From a checkpoint of a small mixture-of-experts model trained on Wikipedia: a variant of Muon for the experts, 3937 steps.
Below are experts of layer 7 (counted from 0) of a mixture-of-experts language model. Rows are named down (a neuron's output weights, with its number) and show model dimensions 128-255. Each number is 200 + 20 x the weight over its row's rms, rounded and kept within 0 to 999.
Before each expert's rows: "comes before" lists some tokens at least twice as common just after its tokens as in all text; "raises" lists some tokens whose logits its average output raises strongly, later layers aside. This comes from a sample of Wikipedia text that the model never trained on. Tokens count by the router's weight.

# expert 8
comes before: " of", ",", ".", " in", " and", ".\n\n"
raises: ",", " and", " in", ".\n\n", ";"
down0,224,218,174,179,184,192,202,149,201,206,201,167,206,223,219,226,168,193,230,167,209,237,156,209,182,215,200,245,180,184,188,203,209,179,173,173,212,243,194,198,189,196,203,199,208,217,194,177,188,184,228,172,229,198,213,218,203,190,199,197,201,191,195,204,206,223,191,189,201,197,222,184,197,206,213,193,173,167,200,214,187,218,204,199,201,186,188,188,201,194,180,187,223,210,229,213,162,237,190,187,225,174,169,220,204,197,197,206,196,211,213,188,199,175,227,168,213,234,182,195,216,175,225,187,218,203,220,183
down1,239,199,211,211,218,191,215,194,222,249,231,230,226,206,196,212,245,194,221,193,205,211,185,217,211,196,202,207,254,161,204,161,204,197,209,170,177,210,189,216,195,208,203,201,156,217,193,182,204,184,196,207,152,155,162,205,207,202,223,222,197,213,197,201,193,197,183,222,210,197,177,206,186,223,211,197,207,189,237,199,210,199,217,144,222,209,202,195,151,227,177,205,215,211,210,192,186,186,214,183,211,204,209,226,195,217,214,216,207,208,224,178,195,194,203,209,189,192,197,195,189,200,206,196,172,184,175,185
down2,211,178,182,213,173,187,208,215,208,179,197,191,195,171,213,187,199,160,207,173,233,214,230,210,191,206,214,211,212,153,154,226,195,218,178,158,210,208,223,181,171,191,228,236,205,196,173,197,215,213,183,232,203,154,174,175,228,193,192,193,202,192,181,210,181,205,218,225,242,170,192,203,204,216,220,238,228,184,217,198,197,206,198,188,186,215,180,192,214,229,211,170,175,209,220,226,202,167,193,179,207,206,225,208,231,172,238,177,240,211,180,201,215,221,184,182,188,169,178,168,206,203,196,208,236,149,166,229
down3,210,215,210,206,245,181,217,206,178,212,214,234,219,216,201,230,176,190,195,206,236,185,185,216,188,210,182,187,198,203,187,216,195,187,233,191,230,213,169,183,218,192,146,205,181,201,221,196,173,217,244,198,213,166,178,182,227,239,201,211,205,189,221,207,170,197,189,218,156,199,221,201,207,194,210,227,174,175,232,206,193,210,193,183,226,263,188,203,208,247,226,209,190,211,213,214,178,176,180,216,213,216,189,224,200,221,154,183,191,220,203,185,229,220,223,200,218,158,201,185,211,189,218,198,168,180,194,195
down4,196,199,157,167,191,229,195,185,202,185,203,197,189,224,162,192,194,172,183,186,221,202,226,203,196,183,217,221,225,209,198,192,190,194,180,165,209,198,226,219,195,208,172,165,185,149,224,251,227,245,199,247,210,193,206,163,187,226,209,228,215,154,208,182,187,192,198,182,185,192,182,228,211,172,186,211,207,195,208,187,190,221,209,175,189,209,190,194,199,177,210,217,222,182,205,193,198,225,198,183,218,212,160,203,181,205,247,191,201,205,165,234,225,215,209,192,215,215,176,220,225,206,193,201,211,194,191,205
down5,222,204,209,209,232,224,205,194,173,193,209,198,182,218,179,176,227,198,185,194,234,196,195,178,218,211,217,159,186,217,205,190,184,199,181,221,165,220,203,199,195,224,223,221,189,186,225,220,228,173,188,218,172,195,186,220,208,193,215,157,242,221,221,175,172,214,202,200,195,211,212,197,198,185,190,221,228,240,188,208,204,189,203,209,176,204,211,195,191,226,207,190,187,198,184,201,195,190,195,207,214,200,220,232,199,185,222,210,185,199,241,189,179,242,173,182,198,205,237,203,186,194,177,190,204,224,187,206
down6,220,203,209,168,231,218,219,216,202,224,188,195,213,204,188,176,203,205,211,190,197,209,168,211,205,230,174,197,179,194,171,182,200,208,196,195,214,186,174,214,201,183,204,162,207,179,203,190,199,194,185,226,191,233,205,156,197,217,210,176,181,202,192,238,192,228,222,156,210,224,211,207,198,230,212,186,241,191,202,180,193,187,177,200,203,229,211,214,208,225,186,198,211,202,218,188,214,169,190,193,180,171,233,216,191,180,184,186,223,215,216,232,198,191,187,232,231,218,189,167,190,229,202,182,179,196,174,200
down7,148,195,175,202,208,254,208,201,178,197,187,223,226,203,223,185,188,252,172,205,193,196,189,184,174,217,200,221,212,206,219,194,196,205,163,180,203,150,199,175,171,221,222,201,173,167,209,228,190,254,188,233,225,211,202,206,246,198,220,149,205,200,193,182,159,169,226,221,238,201,182,221,191,215,190,207,183,221,221,187,206,207,225,162,165,219,191,190,211,174,231,177,185,208,171,206,222,187,182,210,171,224,193,178,180,200,163,198,229,242,216,201,173,204,180,221,235,229,239,205,216,190,195,232,191,235,171,226
down8,203,190,195,221,181,169,248,185,210,224,171,201,185,185,201,171,165,205,222,172,190,192,212,222,173,217,188,161,223,200,182,236,207,204,171,245,190,179,217,209,232,224,205,171,202,174,210,203,216,247,170,207,207,244,209,200,162,195,205,186,195,227,196,212,223,175,208,201,190,214,198,182,218,196,224,219,183,241,196,177,192,177,179,196,223,208,222,187,221,182,178,196,220,157,184,195,184,212,238,216,174,221,213,205,217,217,199,202,174,233,212,194,199,229,190,229,194,191,200,195,161,239,201,203,201,196,178,220
down9,206,190,211,214,195,198,178,195,191,179,243,226,206,211,221,181,224,210,203,215,174,194,215,240,165,203,205,249,213,218,201,195,232,188,193,158,183,196,232,176,208,173,210,224,209,209,236,179,179,210,216,173,227,218,215,209,225,197,218,201,198,240,177,206,201,180,207,195,233,179,190,188,203,194,211,203,211,222,157,218,199,218,193,229,199,217,164,242,205,160,200,172,225,172,206,185,207,188,226,223,186,209,175,193,161,219,187,170,236,167,243,188,213,218,206,202,199,199,207,212,193,184,189,184,205,198,196,194
down10,194,232,195,183,221,225,185,237,187,209,223,194,187,220,244,190,180,184,221,195,199,201,169,231,178,206,184,195,181,206,202,172,216,187,196,197,219,214,223,187,206,190,207,219,183,229,194,177,222,205,198,201,187,181,202,221,188,208,225,192,174,193,207,217,216,186,192,197,223,204,245,210,215,208,205,199,214,197,191,233,203,222,163,224,190,203,174,197,184,175,191,196,202,169,196,157,207,187,212,227,178,240,200,187,216,173,215,216,177,197,175,194,204,185,201,217,216,199,174,238,171,220,188,202,217,228,219,206
down11,194,192,209,201,215,181,181,219,179,207,162,203,196,221,220,194,228,168,181,191,202,226,232,223,194,195,197,189,164,241,177,238,199,180,219,181,174,209,185,195,216,191,205,193,211,195,188,195,189,199,217,224,229,243,210,195,171,212,182,178,190,200,180,184,177,191,177,223,218,187,199,218,170,208,198,239,218,182,207,229,203,177,168,243,234,181,195,185,212,223,199,183,212,193,203,192,206,225,173,189,211,203,211,214,220,220,205,225,224,234,190,227,184,194,201,232,196,195,196,200,219,218,224,205,210,194,188,208
down12,199,196,234,194,196,215,173,202,200,210,219,184,197,203,204,228,165,184,219,154,224,226,213,206,208,163,171,195,182,218,224,203,199,205,198,191,200,253,207,218,215,177,223,231,196,219,193,193,233,206,246,207,207,174,198,169,190,202,189,176,175,235,183,204,229,196,190,208,245,206,208,196,216,224,187,229,207,185,204,216,212,202,214,192,205,196,185,185,198,186,215,167,198,185,213,177,173,217,184,203,223,226,191,208,172,207,211,166,195,205,245,209,212,207,218,228,194,204,218,177,210,227,180,196,207,181,234,183
down13,216,208,194,194,199,192,189,180,192,198,153,206,228,151,206,203,185,195,221,201,211,192,203,197,199,225,203,188,129,193,228,249,204,189,187,219,199,198,194,194,210,191,215,239,218,211,206,234,168,208,193,205,193,200,199,217,206,206,214,168,172,219,199,235,204,173,172,202,164,190,226,213,215,179,203,214,183,181,195,193,206,196,229,169,227,196,210,219,206,186,151,184,220,170,198,208,191,201,225,218,203,195,178,208,195,215,194,188,238,246,197,180,209,226,190,199,193,211,216,165,247,205,195,198,228,194,201,199
down14,210,181,220,223,216,214,222,208,216,208,210,214,177,211,185,173,234,210,200,213,216,201,217,199,199,221,197,159,189,208,177,204,211,205,183,173,204,192,198,219,198,180,169,166,186,194,203,202,220,191,232,164,198,208,233,192,154,233,214,209,216,208,213,177,206,216,204,187,176,219,207,175,154,192,208,204,212,202,208,217,165,189,191,198,189,216,201,213,217,195,203,198,213,172,178,181,206,223,212,170,193,214,176,245,229,202,197,196,198,219,206,198,174,218,219,184,185,216,174,188,192,159,191,193,168,179,203,195
down15,193,198,212,195,205,202,205,177,193,232,191,178,197,189,208,184,191,197,186,171,173,170,230,215,207,200,189,187,185,208,227,171,256,188,215,216,136,201,181,189,238,211,184,185,206,205,185,207,205,229,184,233,187,216,206,223,246,210,206,212,200,191,205,188,181,188,228,193,177,177,203,205,198,186,199,205,206,184,194,161,180,189,207,162,220,207,224,178,194,163,207,207,225,236,208,189,171,214,212,216,230,181,216,202,194,204,162,223,195,209,196,200,214,214,211,200,219,216,198,182,176,188,200,187,197,211,176,232
down16,181,208,201,184,168,197,194,162,158,197,184,205,191,208,199,197,182,198,193,208,209,158,171,175,164,195,199,227,207,218,203,187,196,219,198,182,191,171,182,211,183,214,195,213,220,180,189,184,184,203,185,202,149,222,196,240,216,190,213,230,201,192,205,204,185,193,220,231,196,183,201,241,195,156,170,230,187,202,210,211,203,184,204,210,189,185,234,215,215,206,213,205,211,215,203,187,190,182,207,228,176,233,186,177,204,204,206,208,186,193,228,184,163,196,199,228,230,186,199,220,178,224,172,222,193,211,238,192

# expert 2
comes before: " |", " |\n", ".", "1", ":", "2"
raises: "24", "16", "31", "14", "17", "15"
down0,192,215,235,181,209,183,206,165,208,215,219,191,205,189,219,187,199,175,216,223,232,193,213,199,184,160,164,199,237,175,208,182,196,236,220,203,193,181,230,197,243,181,247,190,233,213,224,234,197,201,189,183,170,266,199,196,198,183,174,188,220,236,207,209,226,210,188,194,203,210,169,205,189,199,215,200,197,183,200,216,205,215,227,188,159,211,179,192,194,149,220,184,202,178,216,163,208,178,217,197,223,194,203,201,191,189,201,225,205,208,206,201,185,178,193,175,187,205,187,177,218,181,217,225,187,213,179,171
down1,175,184,206,187,230,210,202,195,171,209,197,207,213,212,193,174,218,203,194,209,212,193,184,170,165,217,226,189,184,153,185,235,185,199,203,188,199,152,164,189,204,200,192,179,212,204,174,190,232,192,219,214,206,212,195,205,229,193,191,220,201,199,218,218,220,236,193,191,154,222,186,245,180,210,172,196,189,218,209,224,206,214,186,174,196,205,151,227,218,196,201,186,207,234,198,159,207,174,193,196,209,217,195,201,230,190,204,173,189,198,185,165,194,228,240,164,195,201,224,176,188,190,169,193,207,217,238,222
down2,221,223,197,194,202,251,210,235,199,217,214,184,205,201,200,192,241,173,211,197,205,191,222,188,196,199,245,220,191,219,208,196,194,199,215,248,191,213,199,193,205,231,178,196,206,189,197,204,217,221,203,185,208,182,210,202,192,184,178,228,217,221,180,174,218,237,188,169,183,215,207,196,167,161,229,189,201,212,204,213,225,209,171,208,202,208,201,208,185,248,192,189,180,200,191,207,195,203,190,204,212,222,231,216,195,214,179,187,194,178,169,190,202,149,200,194,176,151,234,200,183,184,169,204,144,200,215,212
down3,201,186,228,189,176,191,171,187,159,192,184,229,210,168,224,208,202,193,179,203,188,171,209,234,201,160,189,189,214,215,191,205,187,161,192,217,204,232,199,207,209,173,235,207,212,184,206,211,221,188,205,205,178,202,196,202,179,183,212,195,168,216,221,158,191,202,216,191,223,234,192,219,156,224,152,220,213,201,142,206,196,190,187,183,194,214,220,198,219,243,206,193,208,181,203,229,196,191,177,171,183,179,226,206,194,235,177,179,239,199,197,163,209,199,222,209,207,177,210,183,198,206,217,227,164,233,195,204
down4,189,221,210,176,208,168,195,176,189,206,206,190,218,237,235,234,200,213,215,198,236,198,222,209,188,186,224,202,187,186,212,191,157,213,220,202,183,202,209,188,186,232,229,193,170,212,211,200,204,210,224,209,186,221,205,167,210,218,202,180,232,177,202,242,219,179,195,178,175,203,227,179,220,230,200,269,193,263,232,214,201,163,207,184,205,265,232,193,167,200,199,198,203,154,195,197,203,167,209,184,208,201,202,214,183,170,208,186,203,178,212,215,211,149,187,192,201,199,208,212,201,197,246,212,206,220,198,181
down5,180,183,158,164,207,189,165,202,177,175,230,193,195,214,215,225,193,171,189,209,143,174,211,199,197,179,201,198,225,184,222,197,203,157,220,197,178,197,241,202,191,206,191,188,233,193,222,187,212,170,209,193,206,190,190,171,196,200,201,196,202,173,186,177,214,221,198,191,231,207,230,205,195,203,175,215,209,139,193,211,177,171,201,188,205,208,230,222,183,191,211,250,202,166,216,197,196,200,243,188,231,183,212,167,201,222,185,233,194,181,184,194,202,204,185,186,191,196,194,233,231,174,198,211,186,212,197,228
down6,238,194,233,235,198,177,200,206,202,212,233,219,212,152,212,210,208,170,208,185,207,202,210,208,196,227,194,212,220,198,181,202,178,196,170,241,168,224,175,228,228,223,217,217,164,178,221,179,201,195,219,209,226,168,226,203,193,193,172,168,243,197,196,192,205,213,205,208,179,189,211,194,178,230,184,214,189,182,169,199,209,182,186,157,221,184,185,184,189,199,200,201,198,209,213,200,226,249,188,192,162,194,219,221,210,169,198,207,203,182,178,195,235,186,166,189,216,215,199,174,192,172,189,193,201,187,195,202
down7,198,201,209,191,182,207,185,194,189,208,207,157,165,191,207,183,220,164,216,201,214,179,206,147,196,219,221,174,164,237,219,164,195,200,199,219,184,244,206,211,213,181,190,200,212,184,194,209,214,174,187,199,179,180,130,226,189,221,202,260,180,173,219,183,214,181,225,200,211,199,176,225,206,204,173,239,211,179,165,210,192,193,168,187,185,232,171,177,207,222,220,182,217,221,173,195,182,201,188,173,200,210,195,220,188,224,211,206,202,170,194,267,194,213,182,204,179,235,202,195,199,193,213,187,222,190,185,232
down8,196,215,201,187,211,220,205,196,201,185,181,189,187,199,186,200,195,205,169,202,170,210,182,176,221,184,193,228,193,176,219,155,203,208,173,182,201,191,194,180,167,215,217,187,213,195,185,191,182,163,191,225,173,248,195,197,192,181,205,216,223,226,210,243,236,195,208,174,201,206,223,205,177,171,171,200,253,196,207,226,168,202,181,180,200,227,207,213,186,204,213,187,231,203,193,203,205,177,239,204,203,217,187,192,208,221,200,200,182,185,216,195,188,179,230,193,207,227,200,190,182,217,174,231,226,158,186,187
down9,238,201,182,208,207,208,161,203,228,173,217,243,158,214,158,177,197,162,196,124,190,204,222,191,213,214,221,207,191,220,225,216,218,196,211,196,184,225,182,213,231,213,189,214,223,194,212,204,185,219,212,172,191,184,222,209,235,215,171,254,231,217,199,207,207,216,193,196,214,187,215,209,189,213,193,207,218,216,201,213,222,203,211,219,212,179,201,186,204,202,202,198,207,185,234,159,195,207,218,216,195,184,226,181,170,183,219,208,219,194,233,167,189,225,215,196,242,220,209,210,195,214,181,203,184,189,221,223
down10,215,210,179,211,185,171,201,190,206,181,177,162,177,198,226,165,207,217,185,241,183,209,159,190,213,180,223,218,207,173,202,204,197,243,161,202,204,203,196,202,169,184,220,186,176,188,224,192,225,195,237,191,169,197,175,178,212,170,231,192,211,248,242,175,182,202,167,205,189,182,213,199,204,186,223,231,201,212,214,226,221,181,191,201,208,195,191,228,196,211,187,167,191,178,207,217,238,166,206,193,210,186,191,197,237,248,163,193,196,206,189,209,186,189,195,184,187,208,202,192,194,193,197,210,210,217,196,224
down11,203,213,196,195,207,182,228,188,208,201,222,211,199,187,185,182,173,191,179,197,243,145,179,206,215,195,211,208,199,213,201,224,181,207,242,183,169,194,211,187,204,225,186,201,204,218,212,184,221,192,155,168,179,192,195,150,197,229,158,159,179,212,198,203,175,207,229,190,189,193,183,205,201,159,204,202,203,203,193,245,197,205,195,234,191,236,209,161,228,202,191,173,232,237,175,230,204,212,167,221,170,210,238,237,217,233,205,193,213,223,204,208,198,187,241,187,235,234,218,201,180,201,216,225,169,237,193,220
down12,183,198,221,168,205,245,189,180,183,175,178,176,207,218,180,189,199,233,240,180,177,180,205,213,201,185,180,190,204,212,194,173,193,176,198,214,202,163,184,191,218,185,193,187,187,219,228,196,197,192,195,220,209,194,194,198,221,188,202,211,204,221,186,252,200,201,188,177,230,179,218,177,176,192,169,215,209,197,207,199,192,195,206,269,211,236,250,171,217,202,206,211,210,181,211,200,217,206,173,214,161,223,224,190,206,223,185,204,181,196,207,193,200,170,209,235,188,199,197,223,199,223,196,184,171,213,166,195
down13,217,190,255,173,214,178,186,179,239,173,207,202,199,214,191,172,199,199,228,207,214,215,197,210,156,216,196,186,177,185,179,194,194,190,176,204,181,192,186,192,219,216,169,204,220,210,225,181,200,207,177,209,176,185,159,210,189,169,185,217,252,201,222,203,218,186,222,205,213,169,175,206,173,231,204,225,205,181,204,214,198,210,209,225,221,176,169,213,176,208,160,192,186,216,179,203,188,203,196,192,216,207,205,194,165,228,199,212,163,182,217,206,171,193,197,164,237,196,217,217,232,205,188,190,214,197,192,197
down14,192,207,209,183,207,206,224,199,211,215,189,200,210,183,214,232,201,209,208,220,207,214,208,190,208,185,211,184,184,187,199,178,186,198,197,200,184,216,235,186,223,218,209,225,195,218,171,194,204,212,188,163,217,204,214,174,183,193,196,185,218,246,188,257,210,187,175,253,219,181,175,161,182,218,230,204,188,178,186,216,187,208,191,216,241,173,235,210,167,171,246,185,223,202,213,192,172,205,210,164,194,199,219,223,221,183,220,182,204,190,189,205,196,201,182,195,235,195,208,184,200,199,213,214,199,187,194,214
down15,239,219,210,190,196,192,180,229,231,211,215,195,209,197,196,220,169,193,190,184,192,220,188,200,248,224,223,222,229,195,215,177,203,200,188,181,215,202,218,209,235,183,236,205,241,184,183,221,207,202,214,181,226,210,219,185,193,211,170,189,210,193,213,214,192,232,206,183,189,174,218,196,206,206,222,210,185,162,189,215,169,207,212,231,216,214,205,189,203,165,224,217,218,182,194,154,232,206,193,205,194,197,187,193,188,184,171,223,221,204,236,226,199,213,237,200,200,195,243,151,209,232,196,193,196,261,194,167
down16,205,183,167,171,192,199,175,212,206,183,209,186,188,210,198,185,216,191,193,157,155,167,178,195,195,233,190,211,158,209,207,201,189,199,197,201,191,205,173,181,180,240,166,191,209,215,226,204,219,206,209,174,201,176,182,197,197,211,202,202,206,220,222,188,205,224,208,215,207,193,161,207,187,189,231,204,210,174,180,174,192,211,180,167,195,188,211,222,232,247,178,181,198,193,241,195,206,214,207,198,210,194,211,182,183,192,196,242,180,177,205,207,213,202,187,211,174,203,179,160,176,206,192,237,221,195,226,214

# expert 3
comes before: "-", "|", "0", "2", "6", "4"
raises: "4", "6", "5", "1", "2", "7"
down0,168,205,181,227,195,175,186,196,202,161,189,205,168,178,189,171,185,203,207,184,170,209,242,199,190,188,188,219,176,190,204,178,213,196,223,204,212,215,214,207,227,189,200,207,194,158,194,265,263,198,239,210,210,213,225,202,217,153,207,204,183,182,222,192,215,182,221,183,194,196,216,182,208,174,218,198,200,214,198,183,207,209,212,209,176,235,241,225,204,238,209,234,207,193,174,229,213,196,217,160,204,203,189,210,207,191,223,217,144,242,173,219,211,232,205,201,190,206,218,190,225,208,195,200,183,210,187,217
down1,203,201,218,203,181,202,194,232,226,216,193,162,213,179,217,221,203,233,219,212,217,193,190,238,239,213,171,207,194,172,215,191,183,144,218,193,207,206,191,198,177,183,187,211,195,208,172,216,219,200,185,221,198,193,202,241,228,197,215,253,235,183,176,204,185,219,192,205,203,225,201,234,180,194,201,184,232,175,189,197,207,200,241,197,206,185,194,218,221,194,189,197,152,198,227,195,190,213,176,180,211,215,193,233,226,187,233,182,198,212,175,217,150,212,241,237,183,183,194,189,197,181,176,218,210,174,181,164
down2,177,193,235,187,185,235,143,171,220,225,209,178,204,205,208,198,167,216,207,232,155,189,208,218,204,204,210,180,182,213,208,202,200,181,198,195,209,158,208,178,181,209,206,240,213,229,189,193,221,174,220,204,224,186,219,201,234,226,204,207,186,213,196,212,195,182,214,182,207,169,201,169,185,207,234,210,161,190,186,178,196,207,186,158,215,191,173,195,220,178,197,183,202,204,219,204,218,228,191,153,179,191,142,211,210,212,214,216,222,205,201,178,223,196,171,191,193,192,231,215,192,202,199,229,172,238,187,203
down3,203,204,205,183,222,211,199,195,181,222,197,203,175,184,209,212,180,188,212,207,209,192,150,209,191,237,196,190,213,200,205,164,189,195,178,197,176,184,194,220,206,188,178,179,214,201,182,211,226,187,170,186,181,203,189,209,234,202,193,220,200,174,221,177,205,202,187,195,192,176,185,214,194,199,189,160,232,236,196,185,176,209,194,190,181,187,175,168,188,155,177,211,181,213,215,175,177,184,230,169,204,185,178,185,172,217,207,194,174,167,215,223,224,170,219,172,181,187,197,195,219,200,211,185,226,215,180,203
down4,195,204,215,191,223,223,235,201,220,217,210,179,182,175,185,221,221,214,200,212,199,214,191,220,187,201,228,226,198,190,187,200,189,213,172,213,227,207,189,199,209,213,224,175,208,174,222,195,203,183,199,241,209,202,216,231,221,201,160,171,215,230,212,235,178,205,199,189,158,211,173,193,212,191,191,211,206,209,217,212,185,208,182,239,208,219,203,211,242,192,171,183,212,190,190,217,224,197,207,196,190,245,237,167,249,182,208,168,196,210,209,193,228,181,218,162,231,199,222,185,213,248,203,209,183,259,149,217
down5,192,188,190,198,196,182,215,197,169,209,211,214,248,204,174,252,218,200,221,179,223,203,214,202,197,217,182,203,178,205,242,200,197,214,160,188,192,229,224,203,163,190,197,166,227,215,172,198,228,171,174,237,205,177,176,203,201,212,193,161,242,169,184,215,170,179,196,204,208,178,179,212,186,214,180,235,205,219,247,195,193,199,190,187,180,179,197,206,197,198,204,230,184,215,226,230,202,194,158,194,206,209,193,192,228,204,202,189,219,174,201,210,198,222,206,206,223,181,246,197,212,228,178,172,187,181,200,193
down6,224,213,173,219,193,215,178,204,201,203,165,201,198,178,195,197,222,211,211,192,178,187,208,200,228,179,215,198,188,201,171,220,212,171,195,202,174,231,200,208,222,170,204,218,223,188,186,224,240,231,201,188,205,194,240,173,194,199,221,206,235,217,206,183,222,192,201,218,207,157,204,212,207,165,239,204,206,183,198,207,228,178,244,192,236,191,166,181,190,196,175,168,209,199,206,207,197,183,199,220,202,215,201,188,197,159,217,227,180,177,197,185,168,227,194,255,186,178,158,190,214,168,224,187,235,181,199,216
down7,202,180,232,158,236,215,193,206,194,176,200,200,191,259,193,220,196,159,240,195,206,240,204,185,187,225,221,228,205,212,206,233,205,235,217,171,213,177,223,175,175,167,202,209,227,232,210,157,205,205,232,197,212,162,267,188,177,194,215,173,234,214,158,214,147,196,196,185,178,181,186,171,197,216,179,185,240,183,198,200,197,164,206,206,202,195,199,217,231,239,198,216,212,208,193,217,213,206,193,197,188,194,232,155,193,215,166,179,197,179,198,211,208,186,188,212,205,171,184,194,205,197,240,193,169,243,163,202
down8,182,234,184,209,189,217,238,193,190,229,197,218,205,175,231,178,177,231,170,213,207,176,220,230,201,194,213,203,225,176,187,196,179,196,197,205,201,203,211,221,220,194,166,184,207,228,190,183,199,190,212,206,182,239,213,200,235,184,166,164,227,196,196,198,183,212,199,230,228,199,154,220,228,190,223,194,215,184,190,201,172,169,209,200,178,190,190,163,185,216,162,234,211,201,228,203,204,201,183,178,178,192,186,163,189,179,166,203,170,205,208,207,206,232,175,223,177,198,232,192,180,177,197,204,248,193,188,168
down9,173,209,181,202,193,188,204,170,215,247,188,174,205,223,201,196,202,172,201,184,202,197,153,165,248,175,193,204,213,187,177,214,205,177,214,157,181,190,214,200,201,182,226,215,170,213,208,196,229,198,226,217,199,200,222,218,207,179,186,194,209,226,202,203,217,218,202,168,180,178,212,167,152,225,200,186,198,198,204,248,188,207,202,214,222,210,216,191,184,212,190,195,215,161,184,218,204,236,180,190,187,212,168,223,198,217,199,207,227,176,198,203,199,206,202,209,184,211,216,192,207,193,202,262,199,191,203,201
down10,213,185,247,227,186,184,197,162,235,223,181,171,240,205,170,188,198,184,176,216,235,199,236,214,178,209,241,189,190,235,196,198,157,232,206,193,237,196,166,185,206,200,211,202,182,236,197,216,217,253,211,215,214,200,209,209,209,212,177,206,211,200,230,247,208,200,148,217,184,161,215,212,210,197,205,199,190,189,188,206,176,210,207,177,182,183,146,187,203,224,195,226,235,211,186,188,192,213,239,183,194,190,198,186,206,207,192,175,171,205,194,201,207,158,200,188,187,216,197,174,186,211,210,201,193,204,210,201
down11,184,194,193,173,219,220,185,201,186,220,208,186,203,198,189,224,185,194,210,206,190,210,231,173,167,179,200,203,180,183,216,221,213,207,195,234,206,146,204,180,215,201,182,211,208,173,211,230,202,230,214,202,190,223,186,185,204,181,228,194,222,192,182,216,204,208,213,210,204,201,233,204,203,198,217,183,178,202,211,212,193,194,160,194,218,217,231,198,173,166,218,199,207,184,202,195,154,170,200,179,211,189,183,211,190,220,218,201,215,163,159,233,153,200,207,177,197,223,178,234,236,205,184,193,232,193,205,163
down12,232,222,173,178,212,187,217,170,146,187,160,200,187,205,197,225,197,242,143,170,207,210,196,179,219,221,173,236,211,218,186,215,217,190,194,186,196,191,150,208,146,161,176,208,178,202,196,222,195,221,225,175,191,205,210,157,210,188,202,203,237,204,216,158,176,166,212,188,233,193,202,196,194,195,210,209,210,188,175,173,202,240,195,194,160,201,200,247,198,193,193,199,183,161,195,196,212,204,164,196,196,198,207,194,191,226,213,192,201,221,235,210,216,185,223,158,218,227,201,196,197,207,183,204,196,201,188,207
down13,185,185,216,229,185,190,191,175,188,207,195,168,184,195,192,163,203,208,240,226,220,169,227,226,205,181,190,202,199,182,225,190,187,209,247,207,231,186,235,219,212,242,248,197,229,205,218,199,177,207,193,212,200,175,240,192,196,204,221,207,197,203,210,209,191,238,244,208,229,221,192,189,192,218,216,215,211,182,198,204,194,188,210,180,195,188,165,233,172,216,172,194,210,220,198,172,182,212,180,185,164,180,172,200,197,215,183,178,229,183,211,211,205,202,209,188,203,212,221,228,196,184,181,208,215,202,230,175
down14,186,186,180,225,213,204,210,212,209,200,229,224,160,164,203,198,174,186,209,224,194,187,198,230,197,189,182,202,224,177,177,226,181,200,172,213,174,217,215,185,199,173,240,204,200,210,199,207,225,264,192,207,202,186,214,155,205,211,199,209,167,231,216,233,173,203,206,209,190,184,199,220,185,239,204,219,203,212,176,227,183,189,214,202,178,155,197,220,208,216,206,224,167,200,191,177,199,214,195,182,178,210,223,204,241,216,201,163,209,203,181,186,198,219,189,196,202,192,167,225,207,200,210,217,187,215,220,184
down15,208,183,189,205,217,199,190,201,198,202,182,222,193,235,190,227,144,198,174,209,201,205,223,205,175,198,193,185,197,181,217,188,194,206,200,213,210,180,183,217,192,192,177,212,179,164,242,180,175,222,186,227,241,207,227,232,229,248,207,205,217,192,173,184,204,181,225,168,157,197,191,169,208,213,209,209,230,194,233,202,213,200,206,188,174,194,163,204,197,207,178,217,194,183,245,223,177,182,222,191,203,167,195,239,225,232,177,181,177,206,189,183,218,223,241,209,216,195,183,170,192,190,220,149,220,202,178,204
down16,192,191,164,235,192,215,166,192,180,193,220,207,195,158,231,195,195,198,215,236,229,188,177,199,202,191,216,223,210,247,187,230,205,207,192,197,226,254,212,192,190,187,215,172,168,217,196,216,210,210,211,199,199,174,218,177,195,212,209,206,230,205,126,167,162,183,201,189,213,204,205,152,220,205,178,234,219,197,182,179,206,186,221,206,204,214,195,177,174,197,239,218,212,150,185,196,201,208,228,150,191,227,157,198,190,209,178,202,198,195,197,221,189,213,212,205,202,225,210,182,181,186,187,174,190,209,199,181